Weights of a small mixture-of-experts language model, trained from scratch on English Wikipedia: a variant of Muon for the experts.
Below are experts of layer 4 (counted from 0) of a mixture-of-experts language model. Rows are named router (the router's row for the expert), gate (a neuron's input weights, with its number), up (a neuron's input weights, with its number), down (a neuron's output weights, with its number) and show model dimensions 0-255. Each number is 500 + 40 x the weight over its row's rms, rounded and kept within 0 to 999. Numbers have three digits each.
After each expert's rows: a language model's description of what the expert responds to; "comes before" lists some tokens at least twice as common just after its tokens as in all text. This comes from a sample of Wikipedia text that the model never trained on. Tokens count by the router's weight.

# expert 43
router:493457483554445471479556484461424487502533514485448476451539471549542455452569479529470506493500451436445443448513537491504467453487552472457469500401452476440478480467517544442458556544470564514558429520468535473577486512537465504472570424465463501508456530563504467462531507508412465467514591478519448431440463532513500489471484521485479471540507505475468485475560456508471520462455498486508447559562471447566534474545484450433481401538491490523501547515487439441503477457527535515529499550480437521463494514473450451421458518538498500553544529526489556529429451540512484430594520544530509540540518564487506490508490408496526490474516508476557538526531506484430448512416468439492541505428537542549488456465445487436499480444433460467498479416511481498471508499497497
gate4:482488509472523522485448498496449468503536497569543489518522544513543556518480518556500512424512432529486505484467557454504502463488500525523540471372497479490475473462533517492473546530419559496465526490491434502530495492441524468518503551540531488489483511463517650471479486417547459415454480479495538498474541550490449556527481479427529538487455484510504429453518476482424482491484448560531582525497506488476517570627448466544513495524502470494472488552475464460553452501490376518486570426460487505505536467479427441482569499498505479521487521502487589548438497516510480384441504491459527516574514475537531540511490502459470539459519508453538478487493572515513433512370541473499544516480485445531506500508457485497527505500459515485545476509503553521456527572443532
up4:543485539520520507551461554461521486484517510531557475587585522435528593546508517521495524416559440579442510543391508471484479482533539506472548495499459500565498553515490459468448543523455534529439493549469483578504471524483502448564522487497419462491468538452514542514442507497583459460486519498516467482544486533542439569501517468455540435511512486530528477426561559479483535475479413509531567583464558519463509524573475498531494481534542450505445533575474483449539480501401454530482525462480477527477527487498438487468539527527461471499465545449485536484446410521462487424466533487454549517475533469550551529558490546506518455489518450444525489541480534471522488520477402534478488471500500432424464534487478561437531503453504498477487510556520504498487493576447469
down4:483533474543539482500503539565541545427432494465511546463496496473494519458474515478588491512505613517467486485512515545584541495492478478510579532531507505505579567536529502499480585463503449535521508517496496469485458501562531510476374470528472449515457442510562504437474512521595544569477489438521424503502511547527506529487523468445525492451568415496475597495498492550569467462536531517560519514438486453474500431486514523462475496495516525540556468457497493465514538524539555529544499529480511466524575577507491524490471467547439469426518505518490456491574507484543484522516480547522474530490527462458437491429512557491584546502483576544446444526464481520472561555473512526527515480553577575437509614527503486487445454523493473481488554545486450498538513447514475
It responds to: Years, digit pieces of large numbers and times, and place-name words like United, States, Wales, York, in dates, tables and addresses.
comes before: " |", ",", ".", ")", "–", " States"

# expert 26
router:440484457601429445481574406466473451549505519433489476412544473499518491452567499486498498522455497493480472472487517506559448448456528453445468505436526437479499472443525516496521565509508565529567471470488527503514416483589497492484510462467481539532494605521408454474559483564492491471578536488568490498440483494513487507451460520477487505528430497527468540477552448548474520503484498446523493539524485520582543497545491471453513494528453499517518542498424497514560510493526584509579513518504496533478434507478502453501473519555462530559568493511461595509509462536474445456586505528548542526523599548459532456489508472452549449448515595513492460523442454571483466505471454493448508514513577573527473462448470466493489497500478470492508533476525486550500476511440517
gate0:540529507587532489502552535495423437524476519463479504503502516537490496480470466521533537430494486472426493577487455494493469462478461472540541507482462482477437460524520511622445486495514481499493488459529541550510469491528444460504487527513506518478427548523552523482514502527525533480504507486575463479437576470478501454490549497477424504420511490514472493540482474451481464502558486530531523448502400448513485501432490501494486465423444458536536513563433450572486415585527523447542465533486538456538440503509523538451530558427554556491501486541518462465522487442498421568459554448430508556525451445517511540495512446480523506539458408590546446544508495480505438578528524500509482501423518528480492525499570511509440479461526476469476469453575513593488488421468460
up0:451527512475578497518508546552463445529464482427489518475476460504526501519425510530478563474446405485436465546476478450486472451418541477532554475508452474495473429457462495583483482533526527547578541448516485513508471440504443505511453517480511484492449588516546460514478444530481524471457485473505506524439525486527431420540518465487477511438452469506514491477549503444484397573587445528505469469496380476504560508468493469511490494414473460565475438491425495529477502478504526514514507511479481446545508483433549547491440525458533514467556507486512501480495488499503466497514500475424477520483515461494459435538543516507545476525464379497563472568494473440562455501502541525560472487449451485488463564405496508543444550494489449450465491441454514547491445447498453
down0:462506516559539494516510508493535468460582428441468496508524543437531510534510476499438521478499458502497498493536495521473504584582516419462520566516532448435545495512490544498543471546449496559593511473460521551451570397441445498485518506465538504473548447457463504432555526531467528444532516481452471452472513534455439570502508514539524549521502493451478511581521521469489479577476590473475527488481536511557556522541556531467496470483427434517510563588441529509567512457510576532543528560521440449509539479504548561458508442574511511473406515448473532453467459466560473526535522523518560442543486422530466497498459539487508518503499504448416571485493504530526433492505473501490531484534546446493561487479463531497470484551482500441517463553507534535488489567513458
It responds to: Prepositions and articles introducing an object, especially agentive by after passives, plus for, to, with, from, at.
comes before: " the", " a", " his", " an", " their", " its"

# expert 0
router:491490500523480437436541470448495451513579548462451434457561423512559501447609517477482435524452484467447507474498586454535487472444528484467463481473423457473435467491529528475466504522465566510550490478447539493547462548511480525454585495498460545551404509516476475470522524543481496470544498472519448468474478550498440487476482527496450489531483514506475515471566473556470504413445598481492482522499408452518505431525446473451486450544468457568481538503498478415549420444511521505526440499480481579416478506455489467516490525558480558499529531488448520548480488498515487471547506550551519522535507521441503506512444501466532492450516526436518578504471522529467433524475457467494515506450521498565437496474490432482441454431500507438551530485553460480458485450472570
gate0:494528541497533493508494511573504494447495457408515465482527518481494533496492467525511461555433439510483481491469499578493445539494487457645440456493627493485534443451536446463504529477445506507470560533461471499485574451495453538537511486504525544494565557487519488576519533469523494486460521481510435525598554538467470483558481514533534495483510508464442515514439521485432408433552518432506526457556495489439479435502498473466501429477431490459443470543475447481400472476493471513475520550492509500515517481536456512458453456462439515502516515490493480538534500537477476467523472564565483541447491550500498521486531547491452430516478433490498550489486483504527465472492465482540472521507512456471480511579540513532556461456478485450508369436464552527566496412429530
up0:427501555531515488446449497555514517445536513465464490482533523533497525504504444514478512541449485447550469542462527556460464548514482453585460456443546536510507482434531552459561531487482506441519510508434416496508486422489461519520573517492536494444536489558468462529539470514529481490479499485504505512581450479533462501458500420531515536477537502537466506509501557507472471442518514426525509430475535488426457465470513507521468458500449527482434542513480440461437491548536515496451558553513481502496492488532529439481534475593444518533511507508486476480583510545482476476528461544490518573491497552486492592518548579414450432515541444595518531486464517582542474406485473508508466494509537461529532474579582472538518439417490495545535492455516513496550509408397532
down0:542483561552513533488536476552447460485453492478536515497504457485488545536490478546455451459480532480530520522514449408476452520523504462449472452494417494503507499477519553523491571445587489543535481591499501527498530454581532535461519509576542495430471474447521424470479487513436544507500529501456464406497522509576515503490471565486480487504464501544459498439464491479530501468528453503516482567437478555498468485483538436519478517526470533433506520396610462506531491498500491510465527442489536533495564512567494513565546524483497489484547437485530474467462518496501430461544499384433492490542494579526532516556522514474518494491482437549536553552513570450470550504475502436502502501475539400512524467530489480439434440510501483545525520502464465538520580460618433
It responds to: Common nouns and noun endings after the, a, his, often before of, such as use, case, project, condemnation, study.
comes before: " of", ".", ",", " to", " in", " for"

# expert 29
router:482435477509479431482597488472471473506580534472459483454550453549571477451558508484485468519458517449470463469525539448610475453452538491451475467486429456476437481501550562504472543516469541530557479472452553413574445573540456539491557492484454545504430490569467482470541516497433490459519507468514411461469475514524458473475482511504494453565505509482471522491511444573447514447469576486493484520513463460551503431520433475438475443511459431549435533500499464450553404460505538532536425508500495546423474522490494483485463554541487552484518551482435515557427474499517474505530479542523537533530521522477485510510448477485528483491543514439526565509473497498453464522477457454515525546443548483551454477478474493465448492417480445477524520466530474528415489446473536
gate0:455478551530478440502533596472470521627505451451506441443443501484475463501431504425467487571500507530510468439459471494551526523521510504481540423388533546478509479519458546490518511500448479525515483437513525486467469507518444586511507486476517522453485507573612492454510529477476425531559513464539465444477507448506493578559477571444447519474548530543562526447424494474527530446482460523536506530519506561502502466496480520509524461479466490472563545454491465495509541430519496493466435582529432466515509462489500475500551479500490540523493503561483491560466509504585474537473464519583563506444511506525470497531469457465460442523450528546523545506491522454467536556421534467518513441483544452525536509542559483586480517497436426509490483566512434479420511494520481
up0:442531539514420532492528522474489557592515398512499465546491491499479523554564520451459496531496564511464455440483456525514584488496470502472540404430511559528480479472388517504556437486453497535510504491521471491409482555534525512551459470509517459484451509543554491447497592496494451498546529469547509426503538417524482509577506463475484552526534572540513500448422474446486513525448441548490531527562484609489558516455431479505563498416543464495565509442528506429514586435533507501462451540556452541499511519546512508476520515492485528457517580508461519552435542492549470475466497507501507464520500465470472541475511490470476472501507544467576444463446483502548490510446525503506466429506495468530540522501498568549464540517482502496473481434515420491454529502496520
down0:522508537409498467476541534434529508487481523495490458527540536508459528452489576520535465437544528545534606506515469503504490446544473496586494454499533553498481582461544497451480513520560530465483562568500515423537462460548403486533434457450560456483532542547531441513521546494517442526495495579532517511496530555544549523478585478451459545447504504553595539540533538527451474541491391521517479485519433483500524476523458514517599482482502541524506526475513469508452535508497478469489431517468597491530451498510447477462500422470515487537470473464555473490477496575511462492479495509525468483506471476503507440538510467532516404443496517493596491494490529450508535534500471497418512559426513537489549514571523486532563496510550523576473470454408538507456510493540485
It responds to: General nouns after the, a or his, such as life, city, country, government, period, term, often followed by of.
comes before: " of", ".", ",", " in", " and", " was"

# expert 21
router:511428483555449440491526448482416500491523512456462462452561462558546434491497498544527494526485467464492474477499549411560451459490561457448502465472423516469426493494531530435475560507483530543522443476475527440531467562556484508530581450443455548491485506591513415457556553532450440470534481460507477488482483501475495425455486562488503427500460532503456477467520508489494531484459591449492471529524476439559528431536459473436456484487473484530542547497452487518516465448581526548527488539437489573470482513526472452468483524516475522515524496532501532561550463530492449436525573529497536493534504502434552448517430461482542467462530540530534562526536493562433559585430458425507525521496565496566481469461478473457478497491466473463493543502505465550488538507504553
gate0:512549549538497506462552448517493542420509547475534548561548527531531446526404519509445507455514507449492441479453463544525529530525498510585435525487492497528563496451502380505542501481528511516452510480500521461531440529478494516497520423450479458490512561513507485462534505493475365526536565527529483580535468533479552523524528462566496432488473511471514582466497568533545481632525536491444497518590472519516510486508516479484475453523499475467455456475506502444474515575557523489516455413468537525557498526539536497426450520475526460518574471469482488564521487581459472506497510541481549469545492503464500425501474526443506538526452482456439501553533567536497504522464522541512484466482467517536491508502493458430548508438480530566605466540549516550524540446531541
up0:474495535515455486484510505498510524407484481477471488606545562490544488554427492502442549506553399458494473511478484475488497601418572467534490486507497473457513534461487448516540492447543539580487508499584564506544471509506497542470543436450504466533513517458504503495569532521481386502497482495503468603558502515484510494479534456569505444514449479472543491478464527537553479573525472485459474490585467532518530462481489432557430460531550509470484437470429485501458536564550441496512520487490504519497565502573511454479463476498494474529543434446477512544538474497466508469508522530532501409607465487498525474524495532437529557519515541528493419508604537482545513501515482557471478477498495539567457469488529454479528494446482507563556399572482494533485545481489470
down0:472515514462533553501474483522448459471476468528418432432459495473441492532467595531504478494525502431445483483503537494494459518520538488470457486559445493574550551560513505501517468492549533481519448511396535550502565513477537479559514507526507604469481553587434446572411494491490423553450526483564499456448494441495474481499471570526454497488562524475516539541496433467522496531407485544486529465453557548478512526515487500423518548501506564459603548463526537490505513481438488426538461470569510554531560509514511550522523471446513500536501503467516502483452434445535556483487495521533503439570540537474456502487436546505555488525486523471540539481549485534454522515490529492446487554473520496538460480549559508510572553508467571490517511503465557479488529469553402
It responds to: Short codes, labels and numbers in infoboxes, coordinates and tables, such as IRST time-zone codes, born, name, DF, N.
comes before: ":", ")", " |", "–", "),", " /"

# expert 22
router:502475495501495474456521439481475499506559552416456485426516474530493471456521448447463477486492466404461477461549541450523467457463521472456472487482466424421436461443519526466438508520475529516546444495509497458525457565522468548453539451473483528574510501521515473494512522574506467492512543480548448486456468588539456433498482506480465443572438541542464566444530452559481525477450591487535513485494424465523509466553441451494403511533477509541458572523471450483571439476518547515508451523486459504464499477487490477519461474519511520529515545495465592531489491532469460467562482525516529540523542523472546502507430469475546453459519522440562534483426530559454461535478490451436542576418515507569492474455497400477485451472509489512537507475519474504445481513427572
gate0:464515503419507505526570456526498520519497501523539447459553466528493518458485445551453532511479458467547460464456510489524448500412512503461530487606496509554502482508544500576469456459444520525524576527515444510435584546516472527510527463463494540482533465476532500524437593559485476498561489530560492523443485455479480508578507475513495474519468496484565480525530437395525463517556585425582507504553461455478431508507470530453559540505486532497483548513463494448493464518611502490497476584501519495469456452520528449482510449494569409543480468502525517530540524530488482505523494453491488458481582573423541502507437485494511460480495536539515490474502571490555521565479551463465490561535503478479567605504468440507502504483483584477537524503491557425576483530524517
up0:430617489477476503460524547497453492504576483541530439503580461439538494501448516505472498628483604502516506509505496544474532508483512456531481514560501479540539499521513467513458500477537512576524560602515556470437511502507548560518485508526483475503422496555528453485491532457481566554502507500453583458542569523503537477501543546573524463561491454441426614502519486449488496476525464501472599446496508542504441477483548503472464475477520493447546556492430502526517537496542485508575449546495486497516501489535535514478517470514507513524434448540410483528488529527436556496476528445474472481505536539434524464513463526508503455485502503560504527499526487603543529507540491451569501404473529483491430533549505500512548480518489494451523454543482505411487475437519565
down0:464431391491573529577553559549503508510534460443522466528506592479531504471530446535550483454479450496462483550493511474541434502480470566510561540501429459485522542528538491478517441460469483594504545454529515524498490498447481481508527486553514539523571553495627536483527521523462508450472479550482525465470484480510517491539556563583521519510489463485523496513495482506512518556478470562531603432477547537520473466540521498482604512442479551486515541499465478560479510507552515452437426532521500469501493400517517532495483458548586479477479484555610541494498424478532473551526500499445476490510551461494490537495467463544487488544459505471468509514455512508471579533467566457522470486501500530509550510471495470510478450528550510529522474559501391525549515551437416
It responds to: Past participles, -ing endings and verbs after was/is/to in narrative prose, such as interpreted, prohibiting, had, known, used, not.
comes before: " to", " by", " in", " the", " a", " as"

# expert 33
router:500457458549466488488544455466466474509552500498469479436529469566560448441537509545482476510448449452470450439516553460560486490504539444476482485425459490429460437448546547462475545525469562519547452510446533497564491527526497525487570451459444510529502539562478444491547585539470481447537521438503426467467469549500462493463494527459476447525508540489485498458532471478480515480441506472539448555552459464544495466514455472464483421545468461542520543480457473469513502467538551503546478533454476501485451517492434436421462505549430520553579538532493554540504474532504472430547509519563534526581507562448507463534444433458539470472525546499502531539505517509438446559392455430493570536486509547575471438466510465431477478470478453466516498464500432514476535497493507
gate0:554501477425539441564509521479527478453532496508498530479537475520481500520499529444565483479476543470411542441510467413478420481492448475507506581598552500510415540536461545541431550482529529500478489536494483542475490446591504521574514392499525528502533506463551560459467506574459461488527476494474467471552503475533468460516490528576563498456434458491511499542457539573498573498581501488415483445494474494499450555554558499486522485472449464504520528458512517520512462430405513478461530493509487582492524505560508545464523531432525579473495465566530493458500489440462510495513500495538503492461483525516521506510463520435508446447553445540466460493425573531451469524515504516503470522508521481449486538550478565539468565508485510461510619544536472523483483469571509
up0:465531482488438522529618494420493482454505540503492492527449483479482534462566501486577414501398498479447513471455470396512465446491440460529524505646480448571452578496482503504486497445513508487567508539502526474474429486549516462506522435500501476556463522496431495455594479471472501481498442489488522514540499445572467469481515486542537459505494472461553463478468465519505546513519420475525561447533499525477457566540472524452533497496454478576553478571598529438514478463493472476500470516513505515539511413528478495474567491522494517504547509514503536515514507504451485514436521534564489514478482513562492520480530448437494475430517465452551498476514618514520435496497498540509561504544518475531501536500458552533502517515489501466530578525496420502439420499573518
down0:451514553547538498462524503546474499460528522420504485608492505526481547514480471499464456487550431561523519506447471464524476499567543417567492503493488491517485478535484459436421493482498530486543527485460597443517507550538495550436582526514473563525530515521513573513561519536425454529471507474495571550571534555547442503532485472440553565557533540528501514482459456574486502543537521508509477504561482495423490495430495475500522513497534510539561547561500479521564521507479542462452487485472499473512467488531516497483516488611481476474530497489492549485544544510517527508480524417545418450496487495474567501572550572440471445491504471480517532496415582452532500484532446431492549537546523512471544513491579419519473487503493443544491509478510534531529436437434589
It responds to: Years and month names in dates, table rows and citations, such as 1995, 2015, March, September, authority years like 1903.
comes before: " |", "–", ",", ")", ".", "),"

# expert 37
router:412497457601460434437577492417486432550506562422496482465552486513523491450545510485511506545460484483452517443468529485534435481486514471436453459452479467493495483442524522499534567507472591521517476514417492506517472521531466531462509428416461502529492515546433470464559547559504492466582556484532471468474492521552467498457442512495510511573443510535501557463567432501479513485465513431537475509505484467607498516513482490419507453509510457515472497502453492503571492483549558526580459520475476525500457553481442407442489495571425504585557482496467607523472468536465470476511517516567519540523527576463547447501515515456541477500533572483558504536443479548491505511492512431461530540485550547543499465453493481469478500461493443463501507496511496514472493516458486
gate0:533528486442528502434580536492419549462438443489535427531554462471500409466495531471487540505468574522533480489510531500474489507498521457528488482508461510520449501435510469459512480484465508522523495510502516593452549544491475483465460599571498492437503483464377455494447571515549481444526502490501568560452529521508476519486457516499486520435472506561516429419481484504485495479502478524515461484519508456445475521480582485473495564520542504554473506430539449528382481454542486495564539479570436487509515490464538468545470509461489558526505468522460556506477511440463473413481531510433493481533401465543597504511594527492477531463439451495534529552582487573487517539557479418440490507549483486493468506499486500508479473473484451533498505525464490449494545431477552
up0:503471542455482460498536538534516508468447495444500444475594530402444527537457523489587485489488554516469540474550468466528511532472471529594514565402451583455454516581569508534513478493451512502440458476488436551469440500478515580494408482512456510484427485476530454473544524482517495498506502569536553504512512467537466544517529524531569422433478483517464476462504480467528527388469446443516453452515481528467505544475549461513451486545494505537439509512480515511516507424537452570450468518496477445461472513476465484585463462485531476484487474504511452504547496512510456427492552427520526513553484532429480444514476478517412438516562513510488552484494458589512437554534502552493492534496529454529475485499458488507523458507515490494484439517617499531551535442516525
down0:462493438510507525465520499540475437531514467475435450454508505556521423537474542449481516465510459479444443447462447473441540461584457523522502524461484548553511468534506503401507531430469560533504495461452505483484460468506475474466476504465512483483563501477472448501512534467477417527477552449489463434491481546476472474468427543487532407521571450475576498501579507525462446491478565488489547469608475461535492528447491508513517539403562527544473422524428516428543478425538478532507484527566428459467482508443427471491494494500458531547528487494540496487520464464486490530470553462498491522453619447526495561539490482502557503494469518465473497544569529482498478548431522529483499513450505553579519565540523558484529467459495506584504555536531529425520470495461491
It responds to: Prepositions governed by a preceding verb or noun, mostly to, also in, into, through, against, as in offered to, due to, Companion to.
comes before: " the", " be", " a", " have", " his", " make"

# expert 60
router:477427451541455417420522425501400445524527552471534455489531472515566430484499502514457469529467488460487484490533533477571508446497547493502483465449429502474458476511511527458492520540490578550504477459483510503515428555541475583459512475474415531498494504523462402456547528529440424427515519499499481491471491517559476431496506521487508478509484519519472525459504524526471584489416572496503480534529488492555537481523482433418508454547511422566512535461468450467553480460542528590525481533474507543417470500488460458463451585576506527523515546508451517537469482477494466444507539538490548509528552551432515496508464494506544499429573536440583483533497479509457537505500445431485526490463518493529495494479437505484447436432462450522493485421534500566460529479475511
gate0:520517516494507538495502568517452464452482449510504459464499466502533465524448479515497569507523498564481515474462482487451495505442532603534526463466506544470470446512545491511546501511470524515484460470471469418482549492554505430525505432569592532546557521525542538519457494581503546491505470492579598492482500551470542517414467491481465516436467524483518534532504485490432574571550478531519517436456585487488496517502438482413548460585470537512526455491587523518539514461549458451558541499518504426529454460503482486499544548492449567536587479469459498538466492456473539501511577489510562479442493510486592431519511520487511474438487520477519516587491462523508449545444492540514541493508489538515536555487497497425441559482507505597520519474504569498432526415502456
up0:510525428539524470490525512513466467497517510466537475569511523499475466515472477489467499527485483542509502504485542525523532519474521576477450449460519533477418499479455483489511529463500542520508562479539423432535580517505485426555492466491536497462577510497456453515559525485488459498531536471532592548572522494429542539417422510541476478448467478546459511550455432496439544616533481498401473481476524569544494515558410484482459447525458520493399470539563543472546469508544474461578515552537479456531483511580475546516502542495478539543499488480485517501488520446518606575477497503503519541440550501460551449513431494548504528459541511474549481478457481516467459447480532495518592546568534505536559539494507435472453486499517499504437488446554515455490444436483448
down0:463448491453465474470485486512423545507443545506477537536468564444500475459500468476555503438528553540481481502527491529456533537484591539510483501520536606504541436479541473485518508449539522520472515496520472407442438557541477525461539476522528546528486488494511540484513486527570583411538443481441564495478478448558531508435532457449464468482503506507454558462511496579502497485546566485432546451568487392490526512493538547430468416527442442498516550525452511490519429449489489457499464540486437528558539458433497542456483417542542417510535465509519530495435465498458538492493442469523481537456499490525502502507496499561468429498500451533474575551477448505539484462510516593480467517418543590502484527431499472468465496484531473520471474530526461478507487526537552
It responds to: Nouns like team, film, music, school, club, and infobox headers such as Personal information and Sport, in sports biographies.
comes before: ":", " of", "==", " information", " and", " =="

# expert 59
router:448480482508459473475527460487453474487557543442453493478545471522537475475514516480483477496509479404472483456521513423529476463500547466489446482440484462497469441475513591500429548539502565515543508492432552460513438517550466522464521507461475550570512523561481458486552510516482448500535521449579437456486463607552413477501499488484412485548495525553523462460576494543474497453494581479563494525527456466519543444514456476472465477556455504530456500559469506453592446465517513521516452521424495519505471508465502497485458537527516528512520529481476554524517464600490529435542480535479510516525525495477500498514424492517556447496522506458514500488464494519453431561502462487442562583465510493535413444493461396503501423441510498475505535446532451504455499557399568
gate0:465543575540461474460537454465488523483510555487490458501539539459500541536473461534522476515575527530440491479433527522514489473541503504517533546446492492345447494458524490519470532498474503450520490493419520410473426460514532539429475497508499514552473487537534549547507518489528466526568447469504504480453468546563425420518481505504507461556496503569513518504484505461561576426452538445505467493440576550558520513457477525501462524460508434537470525453459508516503494516465531440479496463471448478456525455474498512565489488539451544564542523517498483424543503529439535456503476503467467400472497486404474437535552524559491475511512548494523556516471534443503431543490502439475438535489468497503498472449527506560476460465487450417404504502524544475487602532482572
up0:470541508521484502454501468421501521523590514483459478479545576483508587499494453519513438513541564478453463505398476520516480453559552534501546497472485475398448488506490464488516542500507519462507514469405521398492487470457533514451435524464536480508500497531513557538506520482498478517542453452505517462473446546551451443538531463479547391526523532578536474494545520463514506457467583471526457474459552522566515551456510510474480530465512454576441536472450491521548463538434540464454521515505404493476539481446508507559495405471473483569508519498510459466522541513468571506511525491480477409415488462478517465517575557522584511503498488516558496497458558498525499493510507496463493541504505498546547449506487578582499398489469480420419473475519512470528539517535491
down0:512409607516505552449433427490559570447475466557518457488515501514479550506575479435497515496455604507457524453465514502542500493505528511495561496413503536462513458536440542513523609512535487449508479504437518437403460435483496497510506528542461482530481498465573476557485531487495467515457461458520489501508543543562495469512428441421539454514519428473527517487489548476492480516493561586537499465504476515587530506531538520528547417480519501468515516494426486582488492557414551531469471468477536485485478430543498508520520474400493452498473484521495487511549511512417461515451448481471458439493490401487514502493573525523525443551497490471476468544488566515467439517473551439508526451534465525464542462546476526501497511520530487516504528485432553586489493498523499
It responds to: Narrative words in biographies and plot summaries, like was, first, been, later, became, and verb pieces like wa(ived).
comes before: " to", " in", " on", " by", " a", " as"

# expert 57
router:471508453582470502454512475481508494557515555474501469471507470525562471450522477484475462522452468450457505467500508497531484470462511490486475489455479386466419462453551519491508518521456538552564464490489516504517417490547475513489549473423463527535466503513412486476560557589503485486610543490529431492433451511536498515496403507497512489571433498563441539464491453559419506489465520475528461501515511480627522504553458435465486485517463490517507483510426442443546477507482538502551431485487490515501428544503480438477467523523450523554569539555472569516480409517456436467552520515569514545519515531482558475506521478451524431498486566484521481517481506536473464496481517494442501579446532550507446483438496461463461501476451476460501562520560491550454511516424549
gate0:503511454460468505529439528463559407487539493550479429563492506536456493530459458497564546521563472509462506491500528505589503582530508478466490554494412536487523440445480569511414503485541422490494514453492457503489499505500550528519506540474441486469441518505491536555511470547506501496450498444490503493526488496563465462499514511550488506504556468463494574525531451484462499451535556492409436487410499524482444543561544493494550461543452560469524505536572506486490487494457549514432542463460509513546428514494448506419439505499487455487411492438496507588427521559483535489546449486480542414537527511606521466439502448464536466488467472478481510481539400520489458535489391506523517436538421487514513498527518481510447577543470481528471481442507499502480448497471512
up0:543535492525471469538452518470481486521499507482524470524481524532537415478512477532489552531612532495469528476519621493593463560509497540476472515507496483512501417524569480497518477499560505484474508537528475510520478532497534520547515494506465533441441540501479612560445511517506506500409448490517500451554529537532447514491436507528494547457490454470429534487536430464445534542530516482446471493475488491482456539541484446494568487506522579451530532486522543464498546492468491514479559567503470515497431512493382490425433472486505467528427437492477517559402523527475467452545505514562513448536562524526519460428559428471477510498419518473539436519576402490522478482463505512559579471497520573461494482493429519491464559544455479475460473479469463533476482503460561
down0:580467494530485466529565513491526491531472579548501583461544521495538509530450491509482524497530459459497481509449543499435548474529496501462498459478511586533457546510572501462436462531556521531453477560554468512450435487458539443553472484542517476491469499584470529462562563488486436452489529519498547478526511455461531460481431478461509488526495404506480516525529527548526517496495476531426536485546518506501552506503446493479419429559484531490526502465450494482494457520455402538443508616506489511543438514453472518452465496544533428458443540499472500518423503538561543464563508509459525560534545516507512527487480520474544480494436557574534442570509481481563496547530504573510509461397479548478444441565439504534492485538533484461524548533549549509555567434479527
It responds to: Prepositions following nouns or verbs and introducing noun phrases, such as of, in, for, over, during.
comes before: " the", " a", " his", " their", " its", " this"

# expert 44
router:423478446529417473430554386493462483479529513495512464479560477498528502483539417537472511532479491504488472503517526478571469450492569503497465533415439441494482478453532531501490546526478548547525490523450533461538437564540465543474521446495477557534490486573473411486549509498486462482528452439550494448489499504511494502487497510492454480542522517482479504475517435564477561463425573432499471593508496469602521490519479483434492410560489448559483498449472469477532524511511583523526461536422495522473436531446488457493482551583475522491534522490404533540506458544500481400517552518512533496545515504465513447509450479504541464457507541455532538500513524515381548536510466457517555514486487479522490447483464494492471449483466473500532484443589462581464480489454494
gate0:466489515510520525441502479586507553504484555476528493490533508473472514488507574509427518404495490519459480469511496619510532453491462423523410481553490549504499505536420477486523480428525542479501496484486490560508463486470475414440533533416451507508449467466413502489483456475458457585577450464469567506522502393556469524527541528518460516538571532537504399506490462451535546517432553486502551555532502566527498486523422442536510575468465498468445501515491505464493497458493480506506442522553465549528498525399506483500499514466557440523461432499504539500497422523461513516435554496471540488496514475481524458536496507427519470481448513482522467484420494475454473450538490533527544505452466472535515461544511524565540570551559542567451549550517472474508477523539465
up0:492527477457555498484452513516506556508545461474484467502472519456473400463492502609500513552474534544473537471473521476503537487471476402499491472482489483548490519507515469562524504473499463558470475462503550565491481558446517402448505497449452459450487528554454487465534624510526451517568498510505572425485507492470591444455444488497518524445437486513441377506497480569483524527543470491474496483553605468513531498607505499525509520512537526526509595568489515542463465481571541547517501502412458443563521482490557518441503493487525543501549508500458559552504547486482515536502532530475560517544469483498563482477551596521441462489505508509403449533551488442487518477485526462472500555524547523517532511475518503451516478494530556491452462537540495464574524488483538
down0:580427552511501508495581576484490485527530450497483464503458490512546508489506537477506457533431499491531524458482470532499529455468448532591416462448513612486472523511403442469441430530460596467480507396519463446516497375491572501529496464495484502586538520537452468501472530479563531482421500472496506568507545530450511516563557552431499477482521493530538469513474426541467574515466567504486496452506490494530594443490450531457508533510493540464512482483567500476550520515445496553497459497510489470444537435489552572442560507469529494456479549539514495493441552520526482469509555450532477478485528483505532484562454496496506459537506499521497474435463527450466518526524537558557509493475484537496506472548525504492432480542437506458498437477479400518489535503457540
It responds to: Nouns heading institution, sports and award names such as Award, Party, League, School, team, season, District.
comes before: ":", " of", " |", ",", ".", " in"